{"d_model": 192, "balance_loss": 0.000153, "vocab_size": 21637, "warmup_steps": 380, "final_lr_fraction": 0.02, "batch_tokens": 262144}
Below are experts of layer 2 (counted from 0) of a mixture-of-experts language model. Rows are named router (the router's row for the expert), up (a neuron's input weights, with its number) and show model dimensions 64-127. Each number is 128 + 32 x the weight over its row's rms, rounded and kept within 0 to 255. Numbers have three digits each.
Before each expert's rows: "mostly gets" lists some tokens that are sent to it at least half of the time. This comes from a sample of Wikipedia text that the model never trained on.

# expert 7
mostly gets: " and", " due", " but", " through", "—", " or"
router:118124089163081150144108127161146165083096182062180070152182134123091102174148107113087107112133102085139114164130097092129125175128182082135081156112162157147103108158156085121071140149157130
up18:131099134159121177193163106180128077115182151124163104093157094169124187112150141121067182126105144097136145137140124100112083169104134105159122097128237112137140126169144133140086147108086156
up19:132075088115140131113065115136075164117101130086165129080134173141150148098121074169152065150136036113144149151135087080170110118186166162106214153162182110117141075105132144106159142116107151
up20:164111153140184095112119084160114187122101165092148084125181156121161166094153088150123101162123157152100124119136176161145160181128110152179107122068105108130176138165118116097113121168118102
up21:128120117144175151159109159176136152178069103176192057134099097166134099161074134146092101101101146164124110100157101144161147140102138110150093103165084137109136092139131090138096137136099146
up22:092105152104111070113062132118148108083108133097146132085155146123133142106131071201096142103144100175106126127161157134112134126190136116112147179074127142131132108095122132122129150177091181
up23:086118144143177150112202124224078132105145155086126090135085130134067150152093120127173148124135107129047132125150077065148123149096128068106087150133137110148108130105128115166201138139119086
up24:159151114116161182093151107155115144170093136142068172183114067123101160147124146158179084123145139120152092154145144135162196111138120146094124079087119104130100146153116137142112117170123107
up25:155072143118118122185137128054131153105107139137148138088118142162129192138144145071145142151147086095091147111154143126110121117167114116158137169169108175167159131153139141172161117152145076
up26:101135151127116109139190103155164194195102154152197071103139148113157126147129084146067086134076114107098160110095160188177111105124149104104081081192106140127130072124153113115102155116108135
up27:119093080107120160111173183181114084141120108194133149169108093128173088156085134134127104116145141162104148148159137132171151145157103094064086105117102140156164119122124088107125125138124183
up28:125116093201121110143101152130014115179129186155145087072174116192077087116128077175138130132134080130181123085121142120124109170125158169109133149080159117133109171129126131128147085149173116

# expert 14
mostly gets: " is", " are", " was", " be", " can", " has"
router:137100087172112097147060155171139187092121113085156131182162090105078094146137085097086116125148099094157098153146105063145136163138179108124115119101179147168094084170149083093094138142164151
up17:134092104170071135123098194193129109106123082197148068192127148171200104127088103164116132085104106180125164167119186120183131133133120118128172102159088129106129110115112051067126163170112125
up18:109115147171154166156165122160155104097069106160133140166140133120152119094155135165140193157149133113116099111080186056138137132167154124117156155122123102123146108075127100117098163118106060
up19:139093115158057123154117000129165116153170118131102088117150147128140094160205132108153165118120169089145089091166134122101123096087098133158119086095120121120138138141160130146107125169123140
up20:110116178114099117108101110089109154171098103149122083080133159106125100195083124122138083084134130156108149171160156165188174138097106195103154068152100146141118105098208114115152177157113109
up21:132110129097091114153230113104083119082142142126111143099115125108172144158101080198172187121130164140112129163138131068150185117139083094119125120137121128093182070129088114130147150174133120
up22:153088145120107070126177114142062073133082108174123081051160072159158103147095128088157075154152137170106169125208119174127166163110094110159158087160095155092108048195126134119159124153146149
up23:117078132105088134147103129115126164123095151102116097150127140146093033162120133156039137095168155171134128167132178173138099115098145105120063128149098114220107152167145145144140158103144137
up24:142114187114128135109161183100116142107116124206135146206139144133127128135215126116182173110057154133148179120099116087116112130128185078205152097068076101122132114076132122107077120143112111
up25:120203146159167108120153189175105145079101181212135161117117133156112130139147068116135118096098141104124121082124144123182078074100116086160117102142152121124098088153177071092159172131132141
up26:125129128104147171105105155167099151164155079133181187164136173105099148101126080129056121094081080235154172150068088122147156136147133150129151132144143167175159127155161123074127122115122136
up27:110159134144136100094130143139156092124118111102162093101171156122163126104190113161175121169158118139120173104104096109147115156135114101140141151161141049101088088045089121092119163189117103

# expert 10
mostly gets: " William", " United", " David", " York", "ari", " John"
router:113112115190126167178137151148139191133145163124174113167192127151104095170186145125107138145160141128137137148180122091161105180143176138136109161112199175189114141158160099110098161166177167
up17:129139180074114107154116150126139147072136132137121125162096155067155091123085109141120133095161100145156129149119149107039120161156125124162162171111153112140090110121083103124128209133179155
up18:068103076140058182116115065140088105144076181065127056164126106161125087119072132142148124105077086165165113137103121143147074032092082108155128145099224137164126140120142126102093161105132097
up19:134166135142170138108150159148127086122148144157096088115159171117105145119178065189162117105121171096189134162094061130086126069096122158185113088109089122121128080098121123126187100161114128
up20:127127083099138177101156170162153138146086068179114147138127102175100088107129080154169147092150082085188142152062168155132076099187162186129203179138093135070176141104125098114130175156092108
up21:160111168097181068129127170086123131101130089147170170158129157176173124136123130092093157180100123108097120116121087085142145195106119144085126108122177127130217135128181118133160125167141095
up22:108159101119109139164106165170147180134106162127137163147124111075130154119162155151117142211166197141112116096073142176097112160142118136132125155099193142100129118109111069034137110106170147
up23:153133193147124113115119138109119173108097211091175137115192127141135098106113077115124161140135115079119152080148176140123132126130141124158080109187117096142118104126112080085116103089143114
up24:111150124131062083126114145128156145165149194111087128188091122097132153138110104051116150131127116130084164108112138084162151155104150123127134118112133120136139131119101164136204151113144152
up25:214145168154101170114136146169154192122131098136186097184173111200132073115099185139128159157128049131134110187076157131120166142115147129168143075180117104126131088132118164129170126110144159
up26:087158150136116151160140128117161088084115082110223138074110112155175158138082080075137133105143062082163147150171132132117092171159084114085123120165075117069136146111198146140140159175091146
up27:133091140121128157067158126095137058100070157132133118144121096167142112128090156178149111131094131109164150088125079162089099178134129119134092077092074155101145176122133191087138133095166137

# expert 13
mostly gets: "'", "’", "iz", "ge", "ent", "al"
router:093113113178138127130117114189128183107110171088182088151166094125098114165164097130089116119124075157106126114138069131155114180125177075117090136120183181130138095175157042090089126164138160
up17:131171105172128161067105147132139108136157081136157087085134094164159115106123134080079120132168111131052133153113090140166191116118115150125109182125139121149121135150163103142118069117113134
up18:108153122158099156133201182161169112146117119130144099114116035140132074118177140146154095196142108186118210102120126034114099156199134185095171140134098097092150100104087155122150129171126093
up19:119174130112131196136087166084121082130107085149104092142093105138165172129175122104126113055095159083097184124136140130120120112098193070133193220131114122146146099108110099164107079135126087
up20:070133107110155062120114148070160126084164118044090122153201131128144104080107131119102128119112106159131162095160134096128133149146149105100170172104093139123188128092101110117095159129114153
up21:168113164186035147136120147111058156140140148162147147139163170160108137102101147084100181097148108145094123170171120115144120172095134106123139171186167100107140072121137090116174147081195081
up22:092041151218111160155147127063102141112150174154140124084152152077128139150146132126103139084141128071120170109143182141101086126145098166097082167129131125151109170132141091137160101074155111
up23:121099147072156044178138102120153105101078084165116086090172123167134152104136090104091126122082128040115197082123161148083059141135146108073110174120090131115089137159166128139129183154127121
up24:172121116120101120156195085153133102113178114083130064125132106159133102131127173087141109158117157049167140092160136116121106087104172164165143130152211199090109121132194119164066128183097123
up25:153131119157124134140063077148152153121149182105130142176197115127102118099151104151098095099139052155167123171094091150152154110106132118087080109087115132127172130190081123123107116143116185
up26:096111170131137149091149123201143126094173105121136121068177033123137079106131070152170023159110182132108123147101148109093118112141150100136113100082144163101153126117083149125119177151130138
up27:138123117130123094085141135082156110116099127121159066150117123176168084107098109102153107079161115074099169150167147213120154142109125106136126079076134146123138142114145178072182099203155125

# expert 2
mostly gets: " year", " early", " years", " season", " day", " Army"
router:079121103184080118150095147134112183095117178121205100163174099154114113185197118104105136152131114122119118132158123084138112160147170091111112134103163142152151156177147112134082180134198131
up18:163102127134184097164109137163101067134117142061149130105114092106119159104118057126140092120112141133143123132130135137084111150167139099148134126126093129112173125094095129142061117114118161
up19:120087142116138144200129149182132171199144169069121156168196106096068110143141100080152105182175090082151110120132130114099125145161189098127090142144135175116122106144197061114126107148145147
up20:073096160164119174129139162146108087138132129151181180167143099088116110137119144089112118135182149130126169154144104121118096155078148138095168134125122104158173039105140131098186146086128096
up21:093165140156090120212091156163167099170092131134135144142086044115158145143140164173122105193103110120125150131097112106086111160157186138184128130167177151137140050152134116083079102138117183
up22:118147111193102085130138090134083162165141043132154154110153073109093105139141144119076134134074160129114084098099106132153134105112092146084155114113162154108088055180160080126102086066134140
up23:160087124125109125172056118133139140147116075110134118164128121128088118137133127094093118146146096110139150110187126077107140145172162136148145102092159128155036132133141057092140090130148141
up24:130158088096163102155138104101142103190103110112095137078158116139113150112116077170141130118109117119154093112175181110132173161167119110089094131080152187120164122106173143099149154103207133
up25:108163172082127116182119112156135076047159113140108119140133124098160171167114131159126104113148159130092109147110133144091165170166104174105143126119171142165110092101155105118141154108079201
up26:129097159184131098127088103120156154127090092157096139157106134146145147164150100126197119122221133148136161180216113106157121081140156112119151163135140116117144131138125080134132084138079107
up27:149129129176140136118089138114116145212070088168100163096127159150083079135121182149063115134135194137093108128120106134154170113123121156160075159134099116169160077100175140097165136127170121
up28:122048097099155120127143166144135168159100153176071170165164173118121107130125117099157146200091089134086110148123183194117096169134120119114121153151167192086109154118079119110101137134094162

# expert 0
mostly gets: " species", " genus", "ants", "ities", " Species", "ors"
router:077086092171108142112141118136117141116121163081152097136145119148101099159141137100099097117134120154115115153146099071196106166127175097135073130101198161157126124179156100101088120149155142
up18:154122092169162116120108153165089088118139125120217144132107147112070069144117084165098123137088092086078156138101129094158133134124144111134108135121122137119160159080117101130135142175070168
up19:155113126088108078128133113145168120072138132079149069173125103187140112138175077131159108069151119124113093222127164076106160103135160154126146089122076174129115120128161088130116108146137122
up20:152168114188097104122101085090108168131123091125176115154130164087179116134110127126128170153136115118176214121153108131125177150101120113152135132140121132157148065112126105132193159174123088
up21:103130107218081156154126121142154124056159151105133134130177127085152118132101181120133131152146157119144171081104107174150140200167113123097220097141109093126143074158080144081127173151097169
up22:136088094114158105170119128106209072085161089064151077144192147173109122094121138087160144160132102095167164123088166110111178109146123090108162155107163167147168129146138147144088131114144133
up23:091158156161102105150096129149139130049097201122218080113136103144158154190129149171171135181134115140118099169111115167129098122155152096154128152053136156137127134160131129150119172133115130
up24:112131086191087080226081166124129158144154127119146162077105140151093083148077133218103158152141151142136176125145147129120164134184111138111106142053169079154118127114120115105155086135159125
up25:128065091134111130104135102195126116139087093136147152159127134085164124102089110175150130176067129154146084128113065072135088142151118092137116128158153098102088128138239151159164132072127144
up26:121056154086180137197148166137095150157131187142134152148141086180132095185081133138089136190130156061117140137170068156154096157106132110132134105142141139138065189189118089075082124123087138
up27:184177168115121106183111171105111149149135116105121173121148121132117114108128106138141118149098123160167140135187161143094080123197093131119157094092151140132096123150100086110073106138206183
up28:139136125175092131151138110183125137181130135075134093184173073166118108120098112157101135065128110160165111160108143152146159118097121127162102111138114102144135059115131096167065133127178179

# expert 12
mostly gets: "=", " dis", "In", " Air", " Mc", " FW"
router:122114100128135120197115162183133169111116147088143101152185093124129105177153077120095099140108081083182112150148091063139126124160166052163119125092184163165118120188135079089097202157164171
up18:115111213145117132128121073139094081127072119091099151085133169071189137150075157115142118141160045118127132203095103129099077089189141184091045100150123071194169131123116105165093132121099166
up19:162120094149074129105115208103145138100134132181065082152111144091124134075139124076077128150162125157105114137158152111092155130185135125125078097126140156203149102114107082110091150159173130
up20:078165124163130164121137133162119093146083162083182108105127147111163147128095125137151036236101096162055107121094103086147155095178122121100148070174066095119148105094178114143167094131122081
up21:071137139177136133132096143175179131128117137123191087145192093131138061145134127097081105138137107126125130152118144122119112179060154141146108122150114138163107084147164091138126110074152184
up22:108169154131185140141116165136140117138159077102130172193151166156106140120131045069057120059169126162084140118109038156073154139182135145047128164135142121113142168113132097126190119138150144
up23:161122101123138095181103027074149154144130166115147103152115137091121071135165148142084183129197174124100111101197200164071138135121131162160102156108103137152106147154165160099061134094117152
up24:091164156122135122092095088170134101074158083129168177144162100146125143150151161097147109107215180159165118085151149108108152133139129120151142117113135143197093126153109161121103104107161103
up25:151103156136124157128161123131091104185087135107132110133098153089085117169098127175151092163192114138150097145134105134165118114097169081138050129131113123147120100154169112104163127111087110
up26:168070129177118101188068115094128095107153114085169128089154129110139124151175151157172163120150152146081077119135114077102091145171129130137115084130081145146172056148164124060147147077150159
up27:148116115162142116086112094111101110129127097042107108142155180179173091122163138145161189069121132085114100136142116157143136110153135178151122122121066193124092155149146139131050085131123160
up28:109077131106143110102111075106129167135100131092143081147130158096135092134125164138112138110189136156086111154165173162148153123095118119096034144087114133123160127151216165139053095146112120

# expert 3
mostly gets: "-", " Coordinates", " Binomial", "ame", " municipality", " Historic"
router:108070138159108118162095147150102159091103148120162084142193095142098107195150108090061081101119126121137104146181105096162117156151151092144085101066147122122131112147198097116125157134161138
up17:087205091135091109109077176098153148106136218102123130124203131138103102124147107112155107176137107103167102172165085123145168073148100104095100140092197085132113110156092093136100116123176152
up18:155149132112156126194164130178114129147115071116113178127112102143166160100112120212177120159093140192094217126140109133147114187094131079150153149182159122121130145127113086062152127096095169
up19:092112126132115191062176100142098087119160105106103138086156092117161143086069116120063134114106103112069138108116083149140104206103142090093169112148189125103155135139198078125112086190119120
up20:182121142151063147152146083172148131126163171096167102161144127108051126146147097101126125189113133093169107132102055147106118147092117062103120106164122143125113122146150089097147114138171103
up21:145151147105089154181116164130122171108194172121180108130117116151108116199165097130113126182171090134035144191115129140118098126133120137131101199110126118129105069110158126152127156128152122
up22:118187112157158122167193109126096123146109186133124119085133164154186118095110105103117086152120119182160137203096127061187147080076147083121128140096161104100146094134102154087073142137111170
up23:046141119163122073115100167134164168115127192095147156132085113078160095130137115157126115134153153090151124172069102094116104125109111156137129165147165095107081097145095119138099129158194139
up24:137198091150068162159157107120099128103156195123155081143151059153123140081152134114124164159119137141079087147103138111150076120118128132131177146125134158134184078119074123136147106143195109
up25:115117107086044140148155178106086167102185112104080106129067073167140148133169086095066085132166083086152147091177156098134103154132193097174087071149115121144160087114126107085110153156161110
up26:139113204156131170056145146152137144177097157148132118090130194068118124163114094185095153102169090156131122093106144147155143078159111166134114148138129130117095106153083145081093115091082088
up27:163145086148131144146124094116150099195154116133111141092136141104152135121125135172144069144118078159148145123123161128201120094117134109022156134121098108152134086152119161140140173195087162

# expert 6
mostly gets: " South", " North", " played", " against", " West", " Central"
router:073124099189110102156070142147161125108123197099165093169155079140080082146141145100072113143145087128163096128145112090148123119132157077133108136093152167138102113178147094114072135159177128
up18:101100151102081129153097074167129166095097176130122157173175124099156128152144104174132136153131116099156099165117139166111137122119152085193115112121118171164099185207115143077148178142156131
up19:084102149143088111165137099114065146163152105133129205144090178139117121100160139112158133051157113134100138124131151161082097158081129117190129143103123128152124161121174091110137127130126068
up20:124099108108086155105156122129116071067148161137135089131142129103119178147116122111144131166126126115098105144120100129100108159088150174143119138128183119144123162140149146153114197114200103
up21:109079093094078135143189106104135140151107151146120082103095147107068085167120147155079102143178122101143142141127124125072123192160129167098153154150176104107077120102170156126183199106093098
up22:170126095151142186141150048157122126139158132157154101114145115135125140080163117066131191102085114099099170171092145120122151138102155145074117081110149101109156086093119111105085084149149105
up23:120066106146142129117130126206123140128110154098194114125141110096074068154166110129091095087075147077137154139166113124145112092090198088127097121143096138175118127156158081075111138132159155
up24:080125120100082135189122132091087164128151126171106185132138153182131143137116103145123100105143175116118105141178059155083130239100121091142085056135136190199132119115125111065125110131122070
up25:178153104148190130194119107175126118122141096126111131178141158087165143162137165133100166138113167134109125084172108113091137137114127142096139091081107125101179097125099059120072122250107099
up26:097135042136130159089106132081091181111123120127121104123176138064156150135162144145148128156132141035065102170159116093140138126085171076129163109150113098135184143185183160139120126142121150
up27:142124110161106201143197156128166172131108152081137124162131185199131080089148100154146121064080078094089135152120175091102085175157177120105075161098123110088143112109104118129102092166133183
up28:118142116098082121209154120137126147161150081141112150132111110098133148154133108172135139124141138122099128140128187149117101113099136124157146142102221122158101169110104107105132193177117113

# expert 4
mostly gets: "ul", "ing", "ise", "ur", "up", "in"
router:094113118163096130136125111183146165117112150114197119159187086121111080162163082117109100122116090120155123126148125118136118147121205098121082125122217166176113124155167048081118152163173186
up17:101097159119132146134061123100073169149153206111161162126172093110123085119076147119164072066161134094087137121104069135127080142113126080146080079145116174169130165166176082094127074112119134
up18:103131203164111211170177171078149159084163116167060142102124122153127086172116143141138094149167166130129125098208120143168075160126126103102104150130107176113073100080181108154113103129117137
up19:182062135132088149151097095109065155188144117157178070124186141078197178130079180127134054133089156159159139150092142137102089120115166171092107082169171097099096162156090126154144139119154160
up20:078129165159114099124142111178112073115145151052152150109107071063153176136127167245124114113184090138159156099138155055135126130143141160108106105095163089135113205181133150140081107076097140
up21:113177168154165151112098087113082145138139112114144143134128072162081143097204113072166137099137096149120114127163199165094197140149107180149139152066125130101101121126096142135116084084153127
up22:078097130143122191115104155152124168089098130105162116178147156083140129166142171076093089139115150086113091172139124078169128123097180118124082125094184152115132134138158085103101118145156150
up23:133151123117121094106095129159192127056152149092107126150109160166112121132124107096091107178111128103133176094105124176148142101106097183143168111142085122047105117106088172096115158149144129
up24:108103138154115108139104119183167160128082164078160066191129118166066082173117121167008090139105144080120101183155091120145162155136151128099141113075129121150117154135172094104096152093162120
up25:068072104113117141124125142153111134171151131156123118135140073123107119159116094151140071133121154117141158183120136108099193132096173123152093087057118108201080122148161111147138179069181130
up26:156140088190141182117135105124160112114101176089128083166179179113083172143107101144162092099141127094133059120105100155146076103059098134101043147153173113078080165147130136149159097175148086
up27:082107114144141177161110128146060173128182120080144127156137146099169105149174162074095091161089111142118140120172133075142149101146112149188134124099132142146136153144134057112155134129161138

# expert 15
mostly gets: "):", " Union", "S", ");", ".:", ":"
router:081065118164134146139094151177129183119124166123171108182175080144087104177190116152084122128158076113145145115165073127134126167098219124131132171121186146139175110179171087138117130105190147
up0:116148114125159082144098152156167175155159112099179053207100136089142182073114128047138148119142135167127156178105136147145150131122157126192128164138134155103161131146142122143114092112095112
up1:107142138119194171200106141122096141130117129097120159101110146131174103127148123103124186105111181135148112157121130064103128130134043125093155159126126121073151228116098133100074106203192133
up2:086195094126105137165117128126108153118115090092174138136064207154114148164186138116125149181154184093130129125129166102132140180109092114143108154156146161127127185100152123135125092184101111
up3:182135125159129132108191066094144123170056193132163122099082090125117136155093130162106088160091104135110138103129145148179067128128132134183089115166128135172148131132102132124089151159107167
up4:163125138149145139134123116107132177119153103170117085099132130135078200080088166125088092100124149169113094175102074142131159116143110138148123103120072114128168086135174104087131137110067112
up5:202193170100168121130149174170165127115116106105178175097171175096121140115101135093123149094110061122090114090108246066214109101128111118142146148098057119099103118159125103119209105122087204
up6:143137116182071138187100158162149138096119132099187110147154128080118147120164150113083061118098156089113134159159169108132106107148154073120130158131156143165117113153150120071110140199134134
up7:088145096107106157066080145147109137122154141115132096138088103146112148126201126134153060148146141134101124128110141120135136103129146170127156143139146140105092152082105088162137133096080128
up8:172133130141114121108226142121105133123138115119155171168168144137067129143153090166133115127133124145144138139133158127135127114118135105098102096134136152152128180130157155150117155164038108
up9:184160097151115113162151039071142111108087102158133059116098152110135122166158112127145122117173084118158122074141102161120144182174125118134144138164204129132135130152187090136044100105113079
up10:139145175141145115129115139158121120154158114135105171201168185124110196129153038110117149176133067126074080113168186084131120112120184099093143183151091174103111089160142142103159127080158140

# expert 8
mostly gets: " h", " down", " Goals", " ch", "uck", " Result"
router:089085105135102129187095142150189145093099141122150105147167121105102119187152103107138064124143106151154130115129132108161118140139164117134127145124149147190120087136146070102152194146153206
up17:108185126178118117147071222102165096112069119103166156086142109122153117116181132116106185169130109070136116121099086052134137119132090133112159129178143140118102089103136118110129138098124130
up18:109160192143163093073149102187127189117168119111130114106136142196197165169151135104069089176105169126068078116148126116171161126074119158098055099092139142083132157125111125127119104128116133
up19:136148115118116154157144171096076105090048120117106181233168120093086144117128110107122188148109118099111143099173120113117104113098112135108109176121117142162133113150147128066145169089127119
up20:138082093212097118130151110128140093182134140070126127147144128164117136124177147140144186075115190109156121119110099077135141128044112151068120168106107120126137109097137129144170107109162109
up21:150156132179092077122105093118126093126109125138166118093131120163079116118148150091052138149119173153107117146098106130167118153136096151128100105123141156125135088102188147152119095138140047
up22:126052142134124047084149091137085135189082093111082129118096179116110136054122098150111131210118113134096154112138178145128185139133118126158147120157153146135140098140172133082136101104177074
up23:124103150122147080090115155144152134154138170096120126180127078091103088115117134145154221105108118128140136148159121126161186152083147140187126178073079156109154152126097190138139147140083076
up24:080080136167126154119156088115103158132211117131074086140106113165173127153161150158144136136108178123081173116143102137086143204093123125155134096090154125158169136110117128116079104162118129
up25:134058061105115123081075157082081124142152085093102094130176101123087130081164145167142094177151107124132100144123114115120154115134128116142102074126145126143115142142160127099085105183172145
up26:141137140119095209125160151140125204146063113163153154123124094119142103115105085136100130137188120076151144130207106175073115093121130116175033095174106130174117184119125112139147139140164110
up27:078112163112105122144137142052169116146169076073115176124152095120169094155109161121057127209151128176155128116136136107145134181147177109128134128112120099181165141147176054157171116136127172

# expert 1
mostly gets: " well", "ih", " few", "the", "uj", "rec"
router:086111112162134137134095148175119169096094130093155099177147123110080101167178127117101097169141128106135124166166088063145101178145173118144064136134174147167111122174150103104078168150174170
up12:067088134128153155120175157183136169107112205165143143148119128127092079185081101063144124059153065134081115205132118137110109169144141100098098156168132166186138070107098121167118108178125086
up13:077109108164099066158111136124123103074160151117102110098121105127147089150100071128087154115162112138110145075127095172062124189178136071157152129142122164120127130103132077092148136168121096
up14:060071128143116107106113128115129135162166107135088189191148109159148141153106152185143153134110117161170103152160153119109204152124142102139116101148105139123103089099180088148144136058155107
up15:141139112120089086125115102155135132150089146135133141140118148087089116163123115095061084131144068138147098119166138137194157121108111146163088100074131192089078183116179139108186180165146126
up16:162111146149135084136126163098141118160057121116133103150149099176229122121207137106148149127092123132121130133094147159090112149136155104140103137112096115084107115153145113140081133194136156
up17:157137147168167117140078159172125134173142181151121159168112139174061065129063124101137149131119124193184090131083062092181159148139113105139152097133127143111159085166089122097087084112097144
up18:071110099159134109132141154145149111134105131134160047119103143187157094180146129135086090118090115168093142102078162138155066096106129124130168184149123114173108129057134132190093149162144114
up19:181152149099169134151109123188105147067107159115142073129109117148105184159082063161167075124141108061062116063130128077116186091144093134167134157073073112134143122144153132109147206151154134
up20:154096126119160107117104180116133079102102137097122089113108134128140087114076131105117218136126113161161111129129106106180092174083138149080086086108144172193123139083150104154129106092128144
up21:107155138083131164111116145109166079145127126077146144094136148167125163122183137120124123073154097119092111119140154138091165121151159110165076150080157093143135151117139091155096114067128098
up22:138172181067121126135125123128148073107103150110140113134095131151170159156095133158140194095160126154173147157126089116088117113196105140171140174103129090193125149136109087146118118073207128

# expert 9
mostly gets: " (", " W", " K", "{", " i", " Kh"
router:088103154143103129172123113156138143116091152116214099156192112142126090163143127104119087106121085093128117151141120091122125117185213115121099137122180161136124087151183075093070171181147137
up18:125148175078098119154156144121146131113091109116104128163201146069151164157118099166134114140221054150174166107078134162148123153133116186082088147126101170147085159111091137097184134073100092
up19:136179104146142091200093099146173086095147102115135123115109114134117124093109146150117100187133146103121136122148092093105099090151135135154166095151200158114124066111141114077110138134097104
up20:138122164185131154105068137162107113145136154122169074145142120169112190137180155105099153104139108098101077207100114056120101149117153115133145101126114134089177132129194144140109090171170143
up21:147069110095123159112113116111149085171169153126111060052138164167149069140133099230149106111110136131118103145149158130092070127186139122104089094095150124126105136094130172094096179187079135
up22:145161088104128131151081177109079078130140142165105151110151118113093058114090147095156082092096091100151128136198111137114158127140139129151139149090119139129059096158103122092162104133174151
up23:126162150075141157136038129146148098066108141171152156143155149089110161110148135092133103174040118123158178115125104158134137157098255100152117097130131168129167100171154107128059116099115129
up24:123158117101139053147071135142117112121098111037075144204152055111150134116156155118180157121070160096102145085095132179102157158117165136139155145165180181130107119159165134084113152100127109
up25:139132126119106118086169085112155128145116162120135145214119101179086141171119097088131088113077103095171107160103132089161133146104123117126098128165157169163143131146161143126138111162120111
up26:161135157210099143112092127137175056155123158058108139121180094102060122135142162130125114177087133210167149146096083093140129154115119158154128130139097165138132152145150086104109100110122145
up27:106162160180092133173132135182137152142127139178059123157141081154112137114097126150045080161093120134115176067102109171109137199159143144141155076133183114126203126168125108125057119134139113
up28:163131151095069185078139110138114091081088073184098105122091078128127074152082149151150115083095128108123134119125084117127079128123110162167187115122140162103171108163086075125083148091157130

# expert 11
mostly gets: ".\"", "\".", "\")", "ma", ".)", "i"
router:103107138169110152166090128168141182102122157091192112164181083104083104160170107127085108121170128153101098107146100101143121174112202115174091130097177153139111116170189096125101143160188138
up17:065112089152191111139077113089154120096111147183149141076102137134146094162101113127168170080139070132136103099167051176150114093105160128101137171085162187109136136117112117122156113072122091
up18:115122154161146137150108024088110136079125123089138175168159146090119168090183172118150171104115127124108148113134089131122114151140216174117185122084136140093177174173104115078133115191124100
up19:146067119086134130150166045105130153101101135119173040158048138104102158126168108153103146179135131180102113176080085058101165104148150143183145151144184190101107130127080115106090118130055118
up20:187127074149138120120131115146098107151185136111153145153102173096076161100105151098099103144139098181100136110140152142109177097099132145079141111133075154176110120132105126097164141124159170
up21:119137072121174106154162142125135096170117098083157087078138129126155155182110137149109191184086124164152110097169127144141129079193120162150096109166105106153085105120156108097194154160138118
up22:093123155136077108130152116122076137104119103102141152114167076128103129144167170131126172086175139172097158078196113108109143192121104114055120162108122123103138164132122122161129139114216134
up23:106095140102144156135142148154059146138125086093172144124174086126090095125128170120146119092124130125150114099115145170148094220118118141077097114210157129121108127122208120121160093125168114
up24:135164148066100089145131087099125098101135203091137084166112117094145061134096155116104121135127108115173121089154166125181112107141089133096103133167142157117154118148085120145128159082147106
up25:058074140159155131077127099127078156111143074102136122102131138128130118127181172125127143115173140140095138076104089112161172126158101147103111170101086135068199149046129138131102160135150124
up26:110088105179147135075156150141194091124085107124137144165188125156183110158089171086095166141095107101116150166094087130153166148145174121095114143130162102084141107148138137152123163142144119
up27:096202186068126137105135127151104097133061119138110160018155118103112099122112152124109161132087159106145095116100148140110143182129127120029129129217109136121155144107151143160186158151169128

# expert 5
mostly gets: " music", " artist", " vocals", " Turnout", " railway", " album"
router:120115078163099154143085147174120157118126139103181099161157108143119131181141166117061139130138111152128150138175138054174118148130154099126156133087178146139122118178170056115087132185192128
up18:154136162077184083131153085163120131135109114146170119109122096084129138132127120187191121145170126136109063170125094186114146081121161131106147115071107104085103125148199149064079114146156147
up19:126153137149137092146126133167088103109158174101152134219144113122141071170110114127125128119123162134113111141150165139138194179136106144127093099186120122151158130162168115121123177106124141
up20:154123098141110108133118063112149125172138222137123148130128108162146106126088148158157045188116148115174045100117092098096103121101128127089167175177153120105102110170154117110073157107162168
up21:156119105111145128110064088117147143100143205167160110160124121117115143104074132106084151179143134048178120132101106113133141171112136146172189103108130120175164102084125106112137210095055159
up22:132135177130161066170126106112086084065070100117127108138119157115072148111093103137168109160131163141159148152071172168120146125144179140167037082143075153130103083168147110088165081100130124
up23:025143108150150145104099116124124090079114165173162165111141144140166159142094138140125075084174126171141165117155151116107135113090130110079101109102146161141120120151159127110138102175120140
up24:179137106072119101197123134162153136077092057062101143062127093112094159227138143107134100140119168096127117168106181188143123132137110124157188165124107172155100136178103105160179063079095121
up25:163103120088092137130108149117128124146051120073110119135092151177122143088089132101092031142107136096136059166077151134118102141147153153116092126144133118126195190134105138094064152142125111
up26:185110104146156124204088120160121085160087125168086143082154127065107159112112109150120112120151136119149100102146145102091145119155134140101040153108116120162080150152150131133063145126182119
up27:188160107120203097121110098142155091102121104149170093202118160101106114134167052088119109112111185126112117124138140050137129165118156085154110097144130153097148116123157078127162118127130125
up28:098137111124185079136087131174132114150092161156140137202142154148105069104100134107143132123095133119161157060065109255091161180151140119171125126122108158101094217151144120102156133080100102